From a checkpoint of a small mixture-of-experts model trained on Wikipedia.
Size: 11 layers, width 256.
Experts: 64 experts in each of 9 layers, a softmax router.
Training: a variant of Muon for the experts, 485M tokens, 7395 steps.
Below are experts of layer 5 (counted from 0) of a mixture-of-experts language model. Rows are named gate (a neuron's input weights, with its number), up (a neuron's input weights, with its number) and show model dimensions 0-255. Each number is 128 + 24 x the weight over its row's rms, rounded and kept within 0 to 255. Numbers have three digits each.
Before each expert's rows: a language model's description of what the expert responds to. This comes from a sample of Wikipedia text that the model never trained on.

# expert 47
It responds to: First pieces of words split into parts, especially prefixes un, re, dis, en, sp, non, plus well, same: un-just, consum-ing.
gate0:105135092114133117120099110097098123160135131127087129094144148169138129109121087115105160124109120161123112116134100100104136140135164126113140108178071163103127158165167166129124122108144147072127112107132130124106115120139131090160168144121155112119116144105110087149128171111150147146155164110194107121110107119139129139147128121158111118086092099140164159146121154110161133157106139163074128153140150137111128167108126104132121130150130105159079175149122074135144124111127150116125142141125179127138092111158107127128119144138135123105117148123143131117154081089118108147125210130117107165078106162113104094138117143082153125162152163142132167103098140144132125133152122106137135153126153156130125138130151101151118064160132092132177128129080147125117129129142119
up0:135140113124114131156111072142142128148157149154084142111146133160167127114134072152119098149131114120145101117166076120107159123127139153161144196117099151112133141122118105180140097076144123090116125103108125134070129104145118149107148142130132091159138178092096145142105136110110137142122114120151107128143118134120147147105136127117106109122101107143134116148154125103115131127138125146109119109173114158115155127137157141106130147135189115148090103155157081129131093120137130108138136113140150151158133093124141145144071163133145113158118196087102150168145103134099111120154160176143120125081108161152153082117131150121107091164114138137128115131093131136138123156138178145145111118131170131160115140168126143155104086157129070109141159133101144116141120133111074

# expert 31
It responds to: First pieces of longer words, often Latin prefixes, at line or sentence starts, such as Res-olved, Reg-arding, ind-irect, inter-action.
gate0:124110097134116142117102137116112129142147134072134153143086127093151142153093108110133071140135089105113135155158167051117135145127153126120153152137091148104168124116173117087117159127090127102127158116143124108133139164152146122143122160144154150149162140120135127149175123121145110170124173135157146101139128133101101150114105104096132157091139121142090121087140164135139126109105131156171128132138129159124149180106115120160117151162145141139118146119064126091122114134157117130109110134118126086142156107118120117132130074115129121155138115109114111143120124146135120136170084132161123157126113164138112112148158172168149179131127103110120141107162100137116159136137154183145126155124129106152132145175127159103093109078168116103136174155191148131117167149133122
up0:154124146110134153139146159087135145138128121095174144134154096096144130149130091112083161097124090105139114124128132111123110124091143126118132112107111124145173129117167172131127133149147142168113106145114179177166102091127090153156099078144100148149126128093139146100112143113074145152138122102111108121132107151111111147152145115136110079121153117139100145108155098154137135174135098145127125108115138097099165173118078156160117148097146154133137134099108134129102145161078159124098129155127098103124058115146119116170115111142122087133132122130089148109099107145153125091121146163166133143134113095108086150145132088105106099106160135113091130098135124150159138142101131154113135141143105182124144137113122148110133140098132100138122122156126191143134150068100145

# expert 8
It responds to: Capitalized sentence-initial or title-internal prepositions like In, On, After, At, especially inside album, book or film titles (Once Upon).
gate0:102171096116153131123118140145129114130160134096145164128163146138124132095126109155135139115133107135177151125141146135150120124149139179139095145103187112134172122153152129112130123118100125140144162150145132112148130132117134137157121143140160134147140119125136119112131087095120101137155124142168140109178117092120155105114108101141132132096146074155158119118133131180110116120131115119137143115130110169154175133170099158086123068152136147094162110125153154121178157126123156138106082096085114076098084155105164153131103120124118134129112126086159147132152169167139166098109139176103144128140118135161124145147120105119133113087147145154119104106101141121115090157181115106148166127178103108133102082103152121133142097125151142121145129137171160176090157156103136
up0:134172098157169088128111121140071126139135134099117132128144147144147115140111126118120141117106098119121143133131129164137095165151127157182090106129168161129106177092166119094146119181179151102153116147130130125098129114116128110128124124124122126146059157139108115143135147141167121165111146144090111109148157125132145131123137159127137112128132051155122159116135153172128170090139120124139120119127153161111128069170142118118152129145124131188127138167158136173144132129134158128139097138117160119131142163069152101145115163102124183142125134097104157138179104142100092146083164144139132124102137109119145120107126144120143108146135117124162107138154117129100143073171139129132092135100152123122089136134103101149124124112141106095135143157075109169133114159124118

# expert 49
It responds to: Conjunctions and list commas joining parallel words or clauses, such as economic and social, or, but, while, ampersand.
gate0:131142114135113131115127151151152115126081112147140135157143109121112137152140133120127128162114181126123124174159143141115158105153149151134125132144108134149106100142162123151082118132156130098117110124102106118136118174128128133122106141077080102178101152143075122157180098124132104174111118163117118124127111110149128105086103112142141098143118151102133155089140094118142116146108187135150102138147111156130117148147159176132147119139130182104124141084130088113157152196117105114107151124117130135141102097094077126146140111135131122157132167111128061144127156111127147144127162127108118112108120120116089085090113150106120076109114175131141110176144155099085140110145141116119128114090144113127087168089147110145127125143133097167119155134073114133153117122073122
up0:129170141135155135097104146120193103070090143149131104142144112081101139140161152118126132146118125153104132139122147134110121076118149088116140130172142117145086103114139145159113143131110129107156116107140118134114118166166146104124089151126128113134132150125109124127181085154123103123139109163151149173105137097150115107099150098153089115114106153108156154149139124143155121157122134122125087128189123170141095145117164148106169135160174164145095167123104137104126080167123112108146136144125138126114151153109116104136130120154143134136155144060115114142139148123102132150164127164138115107139153128112098111094130127082128062175112132113126167123126143131151123123150104126134143131100189072145099119101159113135139111126124116176109125114062103142115127118130097